Weights of a small mixture-of-experts language model, trained from scratch on English Wikipedia: a variant of SOAP for the experts.
Below are experts of layer 3 (counted from 0) of a mixture-of-experts language model. Rows are named router (the router's row for the expert), gate (a neuron's input weights, with its number), up (a neuron's input weights, with its number), down (a neuron's output weights, with its number) and show model dimensions 0-127. Each number is 500 + 40 x the weight over its row's rms, rounded and kept within 0 to 999. Numbers have three digits each.
After each expert's rows: "raises" lists some tokens whose logits its average output raises strongly, later layers aside; "mostly gets" lists some tokens that are sent to it at least half of the time. This comes from a sample of Wikipedia text that the model never trained on.

# expert 31
router:452462500453553484494526522546448516571500496515412489478532514504540529489504501472468435511544398475435440518540403548469523579476545530536554520437538534536430484511458454487540474482508491588470481445511503577503587473563531544551547542510528428532477486476492485438517490455550531478456493525590501550481516484461494528525471508439577542529511507487488544483534506506523524500544
gate0:481546466465511455498527444541428501492450467552536509523533472545447510431450479515513431557518460518539517561491482527492453445495524468566466519583533499486453495469497516540485486469535545493524474455578481437524480564454401511531591479547459503455536437525519522467475460423532511555551488494429483419470502557526446543481481572510505516556539545467501514451457472491528483437471
up0:539570481482439512521543487534463535543524465545525498532405484525428521533543522539613465508462444559546553560477477519508456505493475580478490530482450486512509528555516478441510437481448515530493519450501522502567434539457425606541498506472514515461538498572489443483484530472550522527450534530480546481479478536548418562533488555527522507530499453476487574492536485569521517489517
down0:544486574471543579492437524558496547501540477545515513494529442531532485483523522468534511428467475515466469503471489507520509529497484459557575535552468462575518534511469484476551495467511481555574450492556534548475432484576517460543570470491574587512470514484514555410477493458496451567521485518564499519526542453548493497481505534436429491566420519521491484434471520456557468525518
gate1:453564521456462512458472460444434476495489508507437478491555459519430554512436495476456540529501465509555480528443555497508514498547469460471503499487507526529511604527512502466550458486500522456445567491554579464542495468515470502527484507517496543521514472458420480465438511460496492431514590552523412538533525461497392556536499530433496578481496508575472558424483527500516482513492
up1:517550512572462480506530412477553482519466489558460447503529382539456511510541543548577479497474453514557518465497542514514513542478469479455538499519498465461464485533500504490521462494480484467496507498467513435572571483465463442524477505471502551497583589496522497449486537513406525537509555500507525561423555505562461460444539485565547467575471503518523551476543562525562518464487
down1:503449481495517479526509478525465437538486471481470524525529450548419469538504453431492528470397525537547533420466489508479489436524468517477452485479501547436480492442454485511571549501546493523484484435496424538557531520560475471518494517502594538444545497581430487428508551586510467530511504423469481507552515525516473494513549506445571510556532472578510542445506467485527513516462
gate2:543530477431496458409526529501481500552438571456501493573551505523492477476523459434566494534446491555459436513446502520526479508463502426475448518515453479527460494562443539491459470438536453460500525449493498539549426487541522488417559488538513506443547496492480489528505501461501506387428552494518471525504448411453546544457496536508472450524461485492513584487533530536516489470531
up2:427475561471501429490584472436522587568550488546479567532443476489542494496464454497537509462469500525554529485441535482523503516515534479458532510519524534613481511529533555518548512536487513550470553522530435514496413495486525538430542471523499500476457512515518470492504479472578541496541461565537486425553504519486495496473467473589533514501485460453422517555544470541538422547481
down2:500563477525495499551409552482473502467549481423493535490515525542475471441423507469519523480483542554512495495517553476476529569560501521447441516550471532450464488525568444505529496576490510426498480536545458424446521513502537541478531490507479516508461487538535452496523491506554620518535472494514456538442476519459488475549482489558423570558422523464497463578520472471505462574469
gate3:598414516480565419490462479559461522569517462470564467492544470496536529469419509465551505482468494457511492534528498523512560551542518472481521504466537575518537564530466471482507465515504458560456482481521502452435504502489431471482528550508508413533526441476517529500535466563591514553531544517574541478568507519501513480563442499464541485438461477518553461482518494482540492572443
up3:541432434523579446469428498505525546530494493425568471561463430497536551536506446512540535415496515513486510493578477536501526485449479485515556480488512569523520569504516492480577466456498467555441454517525542496498499529504472476468465495540510446543478455559457523468511510562557486471586558544499593455539446533497504453523500586504521483509506475521574487439498563473521494502466
down3:500490485479529474496435466502535540539545523441485537508470524541494503483492468427473459482528568505524475543456504546428579495432501402446485464509516490541501409526567537519551463518498434445511499545483475396513507465461519448537406512478454520482513490560545556475442545500524492490514468487494517405415499450497426487526500471437458466534532462557505469486464539512485514429517
gate4:473465518454504469476461494537478558512520433436580566533499500512582573475501569509455481461511534479494449479483534472469450538556512508566473592597526464555505488556487496446508490525542475486476611519495476456401568449507489486469419507526494484537484540533463474472417499483541488473473468461505556490506451464505502544524466511450542487530533558593475512508522457539495516499521
up4:507492464498514495490496509476462521539496496535470537524595503517469429558489467405509481480519530483528450450462499577467562505467416472507469491449478533476485540422454457477494500476503487474537480504538607552534436510454472534506503470457483477465476424480589456547544462474432500582543461483474603534461544493553520503517573493475495506530488554452507517443492512488507516490392
down4:568534503455504446543567508430566516450537547504485481508555467564554512444413456474471476590545502450528519503501475507547527466513557488467555498440519462504491508530495466467573526559571509498576524520567498495571492551537459538521520460454454441512471495495468486459519478508536452542518471534539487529498513484496512605516446523457524543471535560487490563519484562561427542550506
raises: "re", "ro", "in", "ir", "umb", "ri"
mostly gets: " Mc", " Th", " th", " int", " ag", " inc"

# expert 4
router:492532466471553472508536519467488448505478524544473434459520619532482477503498487421501437501523503471439481554515482516467514562469520475506495543458564569562497479484475502483517487460525498500490533462552528510536636496508569545547518528537515486552472456457501517420503554406562517455473484540491479515429495423518499536539469461457505516598500520576513543516562495537529531456496
gate0:523500561500533536486530463498504477525528514537518540522489499451523499459427445479583517539426574487492439450480413434532532399481532472542498498585509522524464443524530539496471530506472534536510582473539562441470528565481490521468452486462515468525479492516497517509518562450442457564448520456467474475531517487573500499554510529475521444552513535585511548515567547539487496418451
up0:494508471529438477544485446517505531554500506524510510548498542523464590477548539499495484497525428526504558463482500557584534498504534522450517551501476476512499533522531459481544511506438526476526417492517628491524470565499532476466549519489466538573557539539472544485553418617480568472516458490521490514476541521574420565503493447538523560468490527464514454496516421507513492524540
down0:439586609484476553525531436460475501485455508511497499448508502504468523500524503548465526453472518468510542492487439429552556497429457414507487535509540510522547467516450543580462478484499516482446503509472524500423539439537454456452508424517484533524462445559534426610544475586470533506466510513441562508517510531486480484471561499455450515478526484487515461444531536531529515478523
gate1:505545556475526459509436542473538442398506474533503510509502589463500468479489510464504429535512500487425536434496508493483419462449473486509485519488466482570493480510449517462417503542474478544493503419467553489451549444490579449576458523533553514529490467500518556482498523557523524471492553490498520433472548446577576520528509540497462503543446526558528508542493517403538525465459
up1:483481515495479544547519473537541480487495507496557508467526515518495518469549522510527476402476391524528466591403510481557450488498478539489525464466465494503466474416521482595531525531587468546522479485575490478519478433492434470459519510476514478538521482532478511583542465492501487472555472539488590608487417524484521522569476532525581467441513457502498489528507488516522449522528
down1:517491476522502504484495486502533552479506505561616456469496463517466477511536508499522509466563602471545512436484492452545483509464532472475489459472532467405463445435492476485496481589504373425546526521559509508565500506464516486503505441545535504521450484575531432490512522471458469493517486513410542516456535492487505473510488526450465481547450536501519533421570420537466457532485
gate2:508543516482561477477563488536539471475414496526441460479462531427466477511469559526521428572528526469454478462509528494490493566458477464526501501532518526479493476527548491536473551524541533468504468504493492524456611429516484532455556579467425532473519516471484501404537512411519537437437488462475497534569465529603530511493514510442465450551472471569520476494515440461512520469501
up2:519562513565524527518510502488538482490447513553517483453469539450516512491512447501557520582542424424521445580496493473482571547457496591481529555531475482420514511514539473437412566424469574506542507474494504502550557497542475542398520579585436531456462460506580524488547505481516483483489465522496499561456518562495497511499502465478487478519495458470471494466489490493512484454495
down2:488512437528480417443540547543536595531463466516477503496515525455552451473482518507560608497454491466513397479483559451516493403535483502548518516551525493560495500543467517529536466455491490485548484547500492472475509479468504458496472530431545560391461500543507496516497463436496479480496538454490508497508557575442505465434447413517485471466559501540446464505491525451472524471474
gate3:542536506492467455514440500564537535465552582490438408535515566516492535478444567505547454476526543468420531494525518550479386432502513499471490494498490490511515629490503511480521465536518526514498478555514513435421586525455504490533500458512508542483463488480542523463508444430512476476481538489500487449490472435491435496470562535483464536462505543513447506534534515495526577433533
up3:535471450506515521477500455613503481529440516442515462461494473525471438546460514564520413522487451520520497424476393462560513553485507449508522471502459491489560471529552502569448497468464537534466466560485520569440512410522438535421493567522460493483507482511510536514486502518506549468597534443489484511481466467491495549565470493469542513525531498530504518477460527464509599545519
down3:469485489518511489520464519447606507484434503441515481500449537474491510463441466514522474516559549454548538526523460531505412471467567506487442519535494494548523565466542467483516488512474436537489495519446516456557488567433459476504555587430443481519450534502484511461451538470502544484517495484514656483512524466486472555481475523515555496546539427537527501537511577528485552454488
gate4:475504536530559504460526524410553507393496540455441547544478538489535558541550465526548509483513467535492510500473539489395479506433452433466529495554452489524569467511508574523521531483491471493502527449472445491504531520492493545487498487576555429568504499478478442440494462486500579446519567426452536492444543441501512482548501512516465504565537468513523506424511485467464454455528
up4:478494449515482395471436451469481522442526499382462501451452490484543595521514533449536467505434494487537530540487482418505439564460508437495528518548511500488497491422457485454507531559522586514542494423530512539542495512495539520540524578517468467474516481450502481530474476449507520517493483565525511487513499513460422515454526514516497497602512399523529522473470553516478502556470
down4:505525512508446550473550521467519520468480570577565439482466554509458524474470485546540535476545456467489500518529511499535553471514475535500502490471501525481520484460561485510479465507535542473462465495498475512550499520443511536484444466464588461528538465561538522509505471490495476536513519573501520537525497522554496489418538571523455558467492476469451439517517409423534614534346
raises: "-", ";", " and", "ed", ",", "ing"
mostly gets: "ower", " health", " land", " water", " power", " tax"

# expert 29
router:486569482477588490567513494494499472528519530516507451490499534479559506486540520447488459496512498468410423524534479479484549568514548466484468525493534577549504437474463460456523447490444494534543503478572461505516542523531534463528540538497493416540456527441479441436512461480562540412451492532627490502481528489418504522564416511452556492528457531490474516488517512529539531484486
gate0:551531470555585540554529525532531467570482510502575444546512497584542444477516508427440514468499457599511416525505502476482534480502498602459476479508463544495561528528432498490588445557495559542427524522521495509525469541524463473454519463494523541563473509530496471516503500514502521465585527506589519518440562478474446512537447508528514472516490511446510449527527469478505541517530
up0:538527514491546483537514467586495487536502521546526479530438499520556500502557511491483540468502464484548418507542484568399402514491554618534465551474503468446522551516545511464533528543542521534417545547571459567527482503543453470455468464488482493529564515495479510458477502479541465513450500539562534471479459515501455481523518454520451475469501473443531446548461451509474532515598
down0:535515492516466480548456475488535455457507487517467494541500486489562534472467547505473503569541537521519515493486512476485504500547499551533516506480481483565528432538517566604539524444548519521483455511488533533539542532468469518453466541527457504503508492504441482521556569453506474500483464436443508444445574450469457540547498453566395419492469522497554481529537538451547457507650
gate1:522489442531474501474452502503501506484460499528431491479450461500525497529498503474443503518420496484506515519474484460503486613496550516469406485604438514541446480548455498510507579478486470518442482449442438465469501520477491506481523519493440412529510550488511498496446535562518554413478545533600531549503488520449522528514480469450503439524523435560463480535581529465446503467429
up1:553489522483417575525505506460528548529458506393520568415575502536539564478510487460568522474509518474554556524564477443475553476506498524531473511471525453508569505488443498436506526522468462498511534445528476463573504479554537561511496495529501497525500477424577456516589546525502501495523496471525554553602515530496513531510567440520499495450473509500520516456497457472501495561426
down1:485512496506465567500502499450468519563431481393482523494525504489484564522564558476572471539455492476467525469568530473460510468519580541524469531441485459502539472525481452570498526448471510470568511528459513521594502436547524459529474446506571465512482499426519508519557519546452480523488555473438563551486492519505488475477520427470506496448415481540589511502467538540540496548556
gate2:536540456503475429451481532627526525535505573534559473464474500484505531511459563469509468434537491469550501486504535534528496517500515514456462464535531476466505371454555484446474515477511518527559498560494520529535507407478529489456500489536529534420447502511535541431502515536496552476531462540532459457460574474488495549439464535455590516529508506539487467549537522587502482470464
up2:512503545544470493492562454486436411547470496510520475523530513550529473519511528448407526525533442500577584540518465469505556434461476534510513472424433462559485545493471474506516501513569452561469524472500459499528468507502549443542468523478507465525554451493481540535493554483500377548507520498473490538522498498524504494509517513537409542415519561456507482424478498427528439518543
down2:541575481504542503480537454548504434527530456508431474545537511526580505555513487448525509582552470453501461444438442506507559464488441551434498566434471453578479550506493478451510500480545459474508434450491454552497540526505477521508481581464552474501477475430491471498450525412559459554458525512506540567517466470483540505476500529523476468488458490498573446430464503526483452495524
gate3:459537519579508437567482493537546536473488547508532479478545566473498531504490453500486419578557550440477454519520463461524522561500499445493445539511449489465534525412540442481492438483550539564552491439463377475488532518489499501533505517483449450536512575444533473496484525526465429498497495493587523487427438485483541479508453505489522502489438461514511500466495531547437489501433
up3:586537635540550454492483525485535525471473450511516467501476477456537607499544477539470428473485546469467443450464517459516475547484506480520498551514540432457486534464489469506488448482493566555516531467535393519458471470501512503481565549501533498502526604551485518493512461449562466514508443507504485477501528467471535486530454473435515531563484507491437451494519522487544490415561
down3:459540468502496485444414470463552508468490544458561480479566501564518485486494453556482505511483440565486527472446499554537527555483534456466482468451401570540514507485562473430529523430529513538578528485477467418481454517498457493555450528541507471531511431446474509560499548542447519510517499512405494468516535565509511532476536473534411481538502499507521485485461574467455459517450
gate4:522489536433564442473431495415471484494489491525540457521429491457556539467508541497525468596414481503439497420477504492492534462548464453489487503588434428461474524488534434466497485510490452453488556518516535469473580458551508511465550492509472510517525499497470500491518574488526542492527526540543416514518538513429524567474445438473541499494550569469481498421448495492487489488446
up4:467496542530479485519440539527519472480447558455443512466516513558437447546476484515506530431528501471512455529522538513479484473433520490588506487475524527517458495473557540576484487516554553441451530480382489444562504550490508536558520488472553531519498508510489466538478486503476479570500466476463458484497516415646482508536566453503476478553486506489512541538441537433471568449496
down4:442527535483471479561481467464365491563521476563470437566486490451473494475568494504418500478525455532495495530459443509431468490464544528516518450509512520517490540491543469466435538494500501437515541476494567479583533544473530543554514496522469462528544429510429485487533579487440490516496499525498500450443451549557492512565474538463440502485482437459577501503500553514499464422486
raises: "ly", "ol", "min", "pl", "p", "il"
mostly gets: " dis", " as", " sup", " over", " Dis", " cons"

# expert 23
router:491506491432603441543515495503490432485521487490500429474505510500463469449483564453533447519505486478491469519575493487494538491424494514496492500495537536527513514473454397531499489513459548529567531451544500573447538532532510468539520613551518415524376498468499426480463540467590533517443518548499489507461508492504516477540467498483558534498500497509487466499553449548543555464448
gate0:554516590477511436473559465508484576532499453522511507469440491456445437507479596480518432467477549520576470439489514507448482451474428521487548491504537490496503427530518448523458496500416538477520429519496506499443457552542461503511503480524463516517460525441444466487541550570515538491497590477467450470582489502531489401433504462487485520577528511471474489464505537542491475469488
up0:522485531569482451471568523525483542452557508447536430454415529492388429547437591465451477506515558527567491502558515532495542453497475541502514463510480492542530468574471508523489494516462526532508478518510539488415515566555453503505514545530532445515435507438467426499520487511556523562450493548490468473500532538574564454465469524521528514520548479522482469499567551474462507475505
down0:571505473464503454530505472448491466446494519477463484533473534495517514485436563557507444494521524563619524485475482478473522474565502511557423436540462483489518548529532498488520512468534452473497528544471472586503585411428424490497470467523476463570498473463527520504427562443547543571519498486526534493550508482498464516551488456532531496468509565518488509512534420546479437434533
gate1:476533472499559424509522515440508536538543486513489491466505479465521463506526499478505381524493542568485426410572518471393522476515526402437476534497539595504479397521440474501457472534519496499562550433546434530503504405551471448486488494510451492504486476521488441519475485556543558554455499462496445490551517510527474493519471458510457462509542522522499517513506480491522517535481
up1:511510404505483484469502484471522528537522549493488533535548468489470432452476436443565512489525523486546556484460496474534499527488463535535520495519467410505506545522537444487566473444560527558396465556511557503483479599404449461480531499469582525494464572493522557497489519446488494416488472503410564452535517480506442529433525500483493506482470564506515535500509515486443541495517
down1:450492511492476508534537476500482495481436574498453505474482582510509520422521470462448560579511535456433496468458413488535590563484493458497499522487487552529503445524511485505465515505532573505457451478434461534481494509495426484479516433508535580499511528449518526510490527519470455495478388490525435551476496508495499500546471439572502478532551590455422538502529546456419477498491
gate2:525563486424534494495525471473521543595478551477570610465510438514501448531539508521575515466499468505527543473542504498479494522432456491509514579544505574450549455483527490488523465510585519499466531495439534485533539486495488583432575476502479503514521516474432444408519553474517480445452520482520518546524578495488421542501528507483540509535485523471448486473509533536461442443463
up2:534445521531495530541500561443521597478522513496486485472468461524535481579490515484527573486454412494525433448539485499496477490529425441462500476502531466392444507534516466532518530552434477513420563448479523503518478502522432440514515525486526497470555519471537462556514559484491438565491468505529519487546559447485525510430455490466492476523492566460546515425496479412492549498560
down2:467502576501472534506491488470499542485502560441581529480485509493492502505445515525499502469532438529522477440507436516486410537460441524492522552473504475474527523545482531508530491562501492606455520569469499486514455435488524498522527461431516538458524461484515466556464620505496549493520473525610452435522438507495498550457528599502447482568507491521485457529464493418481457439485
gate3:551565521485531488522482486458489457457478456468437546523472512522448465459525536450400419551482536416483535525514474493511521458497503533472419473533506493478507455507433539522522487512495489443443497431522585512497511526577523476505532482525599541515402545512524439465547493459507471528472478536442543412422526516503525484447508495513522555508501548519469514447537596465485529470483
up3:501475512513473483491487526480525499522441535475427548537553465463491582549538479498533522485506462506457458471500536453506456562511511565539605534496521477527471469492559440496518489459527486549427483571505524591504462471467444546472497504470506566465557446550504597566559505461487497496523503528560541466549485562503407479518530460564462456514540531502447570523477517565520553530467
down3:497473504495517526483493483425457506504549494460523511493458410446500482489509510528525487430541457513498502509457445476455560521559511508483530460485472438512470451512461445504507517540463446533604503461543550503454474481482464511535468475496511498514459564504545482489416494474497498598483467480497604489515492534490490446484587532601504553462445594518522447404545463548518537564533
gate4:476498555437520466446500424535511533541491493475589561500486516511531492525534565553468539374486542488505501483557526500497501488506519570437443507582539542575481561497495516452457486497540460586451456500555495477479476488538518565414480526489554506541514447470498471456433482463524532484458542587555528455518515513540530504483445536504572493477465480540527498515542518526504562555509
up4:536574584418598456500481500520532494480536452503574543510483462463587497485536549527524506513453513517551471473557511496475482426493526462503458527493500520562486475413505542493456484457526454581484519463492463469472576493459467549440493514467510419511548469508492489450458523472492542444438575509488453533476574545447502488503516518473513454477416578496450531489514508470481546518558
down4:454531570525542532464477425521466511481471476492476524510528539490533457475502471495420461499547474554484523494478491505544552514467473516534463481573513510462487536536485492519500471477480519487502503545455521507428487481431456490477398482563476404494487437511475417445423491429477465444495537564484521578485485503442471523498535512486585518501486500559574533506579384531497455471556
raises: "s", " and", ",", "ing"
mostly gets: " town", " club", " system", "ord", " term", " program"

# expert 18
router:441456497484560541562524527483466468497457615484472537503562560485453439498543529419498448533546504446496485523521470573514557617465543470531531508495546560580496495500506521486567472465496464481431497461527519511531539532565505509549507557532515460522472480503520457442470534453541537492473492574562489558477513460490509472520467487477562605497499525494462508421537525514526534495521
gate0:450484438575516561448486466478490490468488508531512467427517583517457522515451451434540512494485460509575441536500482499579574517462502499513549438505440522510539558516511509529515528466610488427467501461505488466542594416504460493502468535447514420465547452478477445514481536514552542510459473563526519492478487519496464517539522456470486547522422502483483490487500571450530530427475
up0:508495545489445478453482544541562488466538536460529468474511503445512474557529535609521532479472529468520537416509456532502491449485484547499462528477528457449436428422536523478461496523443449521494539534470481429416483574442495516463510488548491544474420553465449574426492526471450502412514466454461530490520468454481547547464515523540528464495464525558526528456479545537508505550471
down0:549521519583444432513524456542465463500495480488519536567503444526470504503521469483515498477509511506511524437482485601442510459464574571505509552421510488470493477485457467552536474499471487509456443556524459462481469576466532569553558440578538513506447485563538465506472506577499487522499498413536486528493490535586533517512556500608533557495520504521545530522550545528507551524540
gate1:466515501492466570472458480534529526479470551558580543484490542422450519521490594488422461469451543511509505533509513472479528569520497469503562478514437473482455503544451479508551541494531498529424497476527565517569457469538474551538541513532555457469450446515471508472474567490572537510536471542551491487490539491491533553442556412541432598461507467499507508523467486476580504458463
up1:526481541484533524560557527589512505528512473444474515481548462527490502470425502591545456577413524518482472418496550525479480552433499506507495513565530414457402472469534486486455539470478466491429586509524508523496477521461483468484531565478508501466454519523521545474477541427515550526488440522553499447510429509530423531496518500459442522493481489546536534457511586526476497531471
down1:587495558468465468500512480506506500544524521501492459490415472461473558465385494456547490516592464539503530502513520471465475515516490463496485469490440515435495557541548523499480482481442522531492494523478461505545499454505492512493559465528579476434486477478527517516531478543483516587461490501496477553562556553495563643472504536457449473514528405542473508502567475514532518558429
gate2:506481436472494526462516483476446462506476447487473457573559535530515454580484537460452534491455522402496538542494503614509528568444535507532471511502521493515493556453557423473492551482553474488514439527471510509456430548527519572582510446544507489503483532476483515506499480489469441492430530463547472428549487420532549517567492534507527546490492456452476485501563585472496500489547
up2:499574478456493499484473519525558551461517522472470537464542477519557416474516483455546460527508521579481511496493445544475531522484492589524489538521582511403485506500514522420535534573498493512561471564461536533415416528568481554521461487492540503471536517472506376552486449515493498519450500553435475514445519502434534493422533518479526507460428499531512506524482467466477483476487
down2:517546531514467454531469465451597606537475535573528492549517457434491506530496558459479479516503588477508432499538482481505516516564507502518436478572540496456548531484470486509498570502533465527475480441477591461495575565477445463456466431479489537516512457486471512491513483482544488467495497434467432439572494514466530466455454520439528496450447511453529552503555545506437520514503
gate3:508470496520496527559469531442523561507466494484515483518503575458489471511519504462519520554537526474508433503474538519442521486522435496418518486592455537514478577530471475454538494504468434481527494447497532488493501581559428523539476510482464494503506409510467430457448536525467449622409571446542497495447542419460502509452463541495487568531496452462490550486510518456522538469495
up3:541546456535552459503501581500492511467478489524436512481523579552538414505483511462435440530542473479504430499442509528469568517439431461462512528520546464523499462498504598430460507504527485443548504522502470468455546533449500508468423446401455473519471529475510557532463437482443438471519497524528442474513567516514532517458477483488548549422532477507478471472514554556480491540534
down3:468517523504524472562506493484543549460539460537459518475487526516487451593488568518452538494542485457470482517494532521509578531514465458412514519554404569474527522531461499510569472488529515486503541515472545450468460576545530464535467364457488521519516506537553525541447470563487464505478484463426561508584528540476558505488481482473431531463475462509534529486467556512572474545485
gate4:581450502401515568477482500520505506555466499504463570529525608526483499580532500466496489466459531476565578575546519475480457586522530532490464492511441511576477523550483503481541499536563465440481528438473441487491463469568526485525530532427489484505475571455493466554492501537489471484496551532578475512565485492501486489518527426529538543474458455533509478559538528532543544476475
up4:499465527541567482531486553420504467421510503548553460483438493478507490614474527536462538492493450567506490516530535461520500459469483487443525519502548517486501457425489472486518450506449552489541507478510505461472573470481502547419500475466452459580522505403462480440515587506507553504517454431480501481478493441481490507489503519435409455525502432554511498497475460446562459502572
down4:505491496524440517462492551567496568563532494537431545496607456562480540563515459503518574499588583500466510504488488522467430517514488494523541502451480458546477492526492452528447494492474489532491438536481583515505481540506560445572537524491516485467545511535542537484536529452410466503563480525464534469465571522546480530434477485518490504498527513531384477545497477497540463497574
raises: "s", ".", "-", "os", "ed", "ul"
mostly gets: " Brun", " Marc", " Univers", " Mag", " Jud", " Mart"

# expert 26
router:524525500465561495490562511459389510580465531548514471454538509469474484471574556430489467497569476445487470518552464453464555561482508490550516515478511489475431510408531482462507426484540455461519465494509525489487559548540545522556539555515513439525492486471494484411461506477567523458456553495495506538483484486514512495522482494415511542505461556570550543453510489538588566475527
gate0:513563590486555483522553460484539510543547490521549408444485430437493508490397533499492463521575530475506516473555517511519504495487530481538473555518522473511473544474562493435468480465478446550459544381506571453505494493449457502548520559511504552505563438509473411511526424521550499478441489502516518485496502458519546491534509487493452434517510536532569514493498478464542567460464
up0:501458448511472468503520490459473481499492552428514522559510475545463504510506476506535494455477471515456459478450469540455514494540478468474518513458536533564526459485492504571551505516577574486528422608535447575523588444541498479493486457549546547533452547458483522538407512513416572556511563467453502452529501563512467459521520506526499497437524522496494522437467512557546445540553
down0:496514569523453549461536539426521505493497481583530463565513555510425503568579513447508502448474483453491489524425517463478456535411475486515506560566556500483494423548467444560568451469483499484469514438502398549474539514524482509478515507571507532547467434494544462520539536603488541494462514479537502497499532478495486489460502531473460491472527539487485474454534581434534524499487
gate1:515523522517461551495539547495449572485508489460507502495469466532512508522532480440449507505532582444498538494527517477549508486513482451464494435484507503490450567518583468487497509463465462447535512468490464539568604523442559489618504496499512510517513540429504500454504390480459547466495540513543517510465601482468433485432490429472434431530561564475540559491489501512508489528486
up1:472556568463512470477446503465532443494524551553578405512491577491578562494458419584519476547494473504526531532450485499533465507471490564474451519539466486500518483556525471476499504491441500480467589520556482488461481476492464581497538504532467509470520437515473533476541502465544471467478547463393446543529549504457573556470500549509543490493462512544497474538515487490590487440510
down1:576557489493550546514472471497538506499436423500506491547464480451435487501475579469481528464482468493563485486518471496548541510490570516560452508549438420457463492572533469439497462513512442566430451523528462535507491464552507452510486553439514497574559551491546475511463486540453494454486549480526516509449524478479542487485539500485427567517451455490522505484550464563535579592489
gate2:462592476561512540523510459430434472507532460437444539519476453489533473513499481512523539496566473528529517514541540492483454484484547504424531513504455518504555533552515565424480580507402427515536492577448402506511511524489476503555548567528467515477453543472390480508491447532472525517481562470535510565515513520480480464507459500464491452511512543465440543566525469531505504457506
up2:479494531462548495460517498530491518502442517571519466543551485465438493458522490643527486490498502517465439525481464476439553530449473520545490511480460461502474501545460484479532505482496486477483507401562528429487544465485493576392466493533515480509505440441522464433519500514465463540479524531419462416577476469554547528494568496555534510548512502499555507462491563497542567501539
down2:478477446462448488457453545518495533452499516645493412584498510436427469486406491454467562504494563521557496520458531566492500481507420513522484494458499437467463465478484496533512472522530552452494514474596489499529521445533509524532498458451538479498519474510591561525501528477483463433497483495514401507503492544504518525457488464494546490582517475520511468468453546474542461501480
gate3:585509485456508539551503515461497518440482522503466461459512557423481554387497563533466474580506533530488529534499526475559490544500552477500521561509492418494537452547548478544428506569494529556541492492470544426493536475453419438522512506528418479468512462518500523508558461492449483459459417476503493523485481451530486529489501411439509455512535494524535541502490533521516490437424
up3:550462433460462518556613453501493557492451526514470505518516570499518446441480537487475468511543587474568478506480484482602504489477513496492496454472502411507491534516508526596504481521555490472511567447570518443537500481507511425489421546508457441476455492551472527504537487517473492470466469509489492512400550450501459486481521454486501478505435547504575554536514513575545499466480
down3:491534530521445491509474546536510620490510515516552446550472465484497509540464480436493520456538502446545484477546530453519465542532485504495488451469447513434503497485526525446552530479558487475544494526529611544498482532505460438492514510497473473473521557510518522491514523650469458479465527471478494470461459619556572471529494569506470555419526466528560489517502454508566503511497
gate4:501481538505495444514473538445463522448494521459510478484477405490463500577496524504487510573532474433467479476534521450413480484486465537569542447473501560476518554448575518484569504471550450466460483532484475595438489501491483483516483624561506461526503498523524521435484545497532525518548561445514553507510539517523518509478504500471563577541540584550501549469530496461511479446568
up4:464556580452482436510421467453491542476448580524440514493511435485459520476499495437519453521501494498481449467536540426453497532528549479521548497541498516473504481476495487516494506531466596473540498527562520481413460555513556479506473495486453567473534514481519430492495464427490564402539536460502513485569415554544537474449443511530495513439526540463501489525494581510525520499438
down4:462464570448508492505425537505527458482434564518535514522539500538468555477456521475519472494524450525563595535469429542525574508535525511512576505576459529447533548510519581489453538433544455513529497495519473519486563466462493453516460471438500556478484568559519444530533452536542504460480517478485468497492528510521528463498588508562458557523520474502559451482460531530465579558540
raises: "/", " and", ",", " in the", ";", " in"
mostly gets: " University", " President", " building", " University of", " director", " General"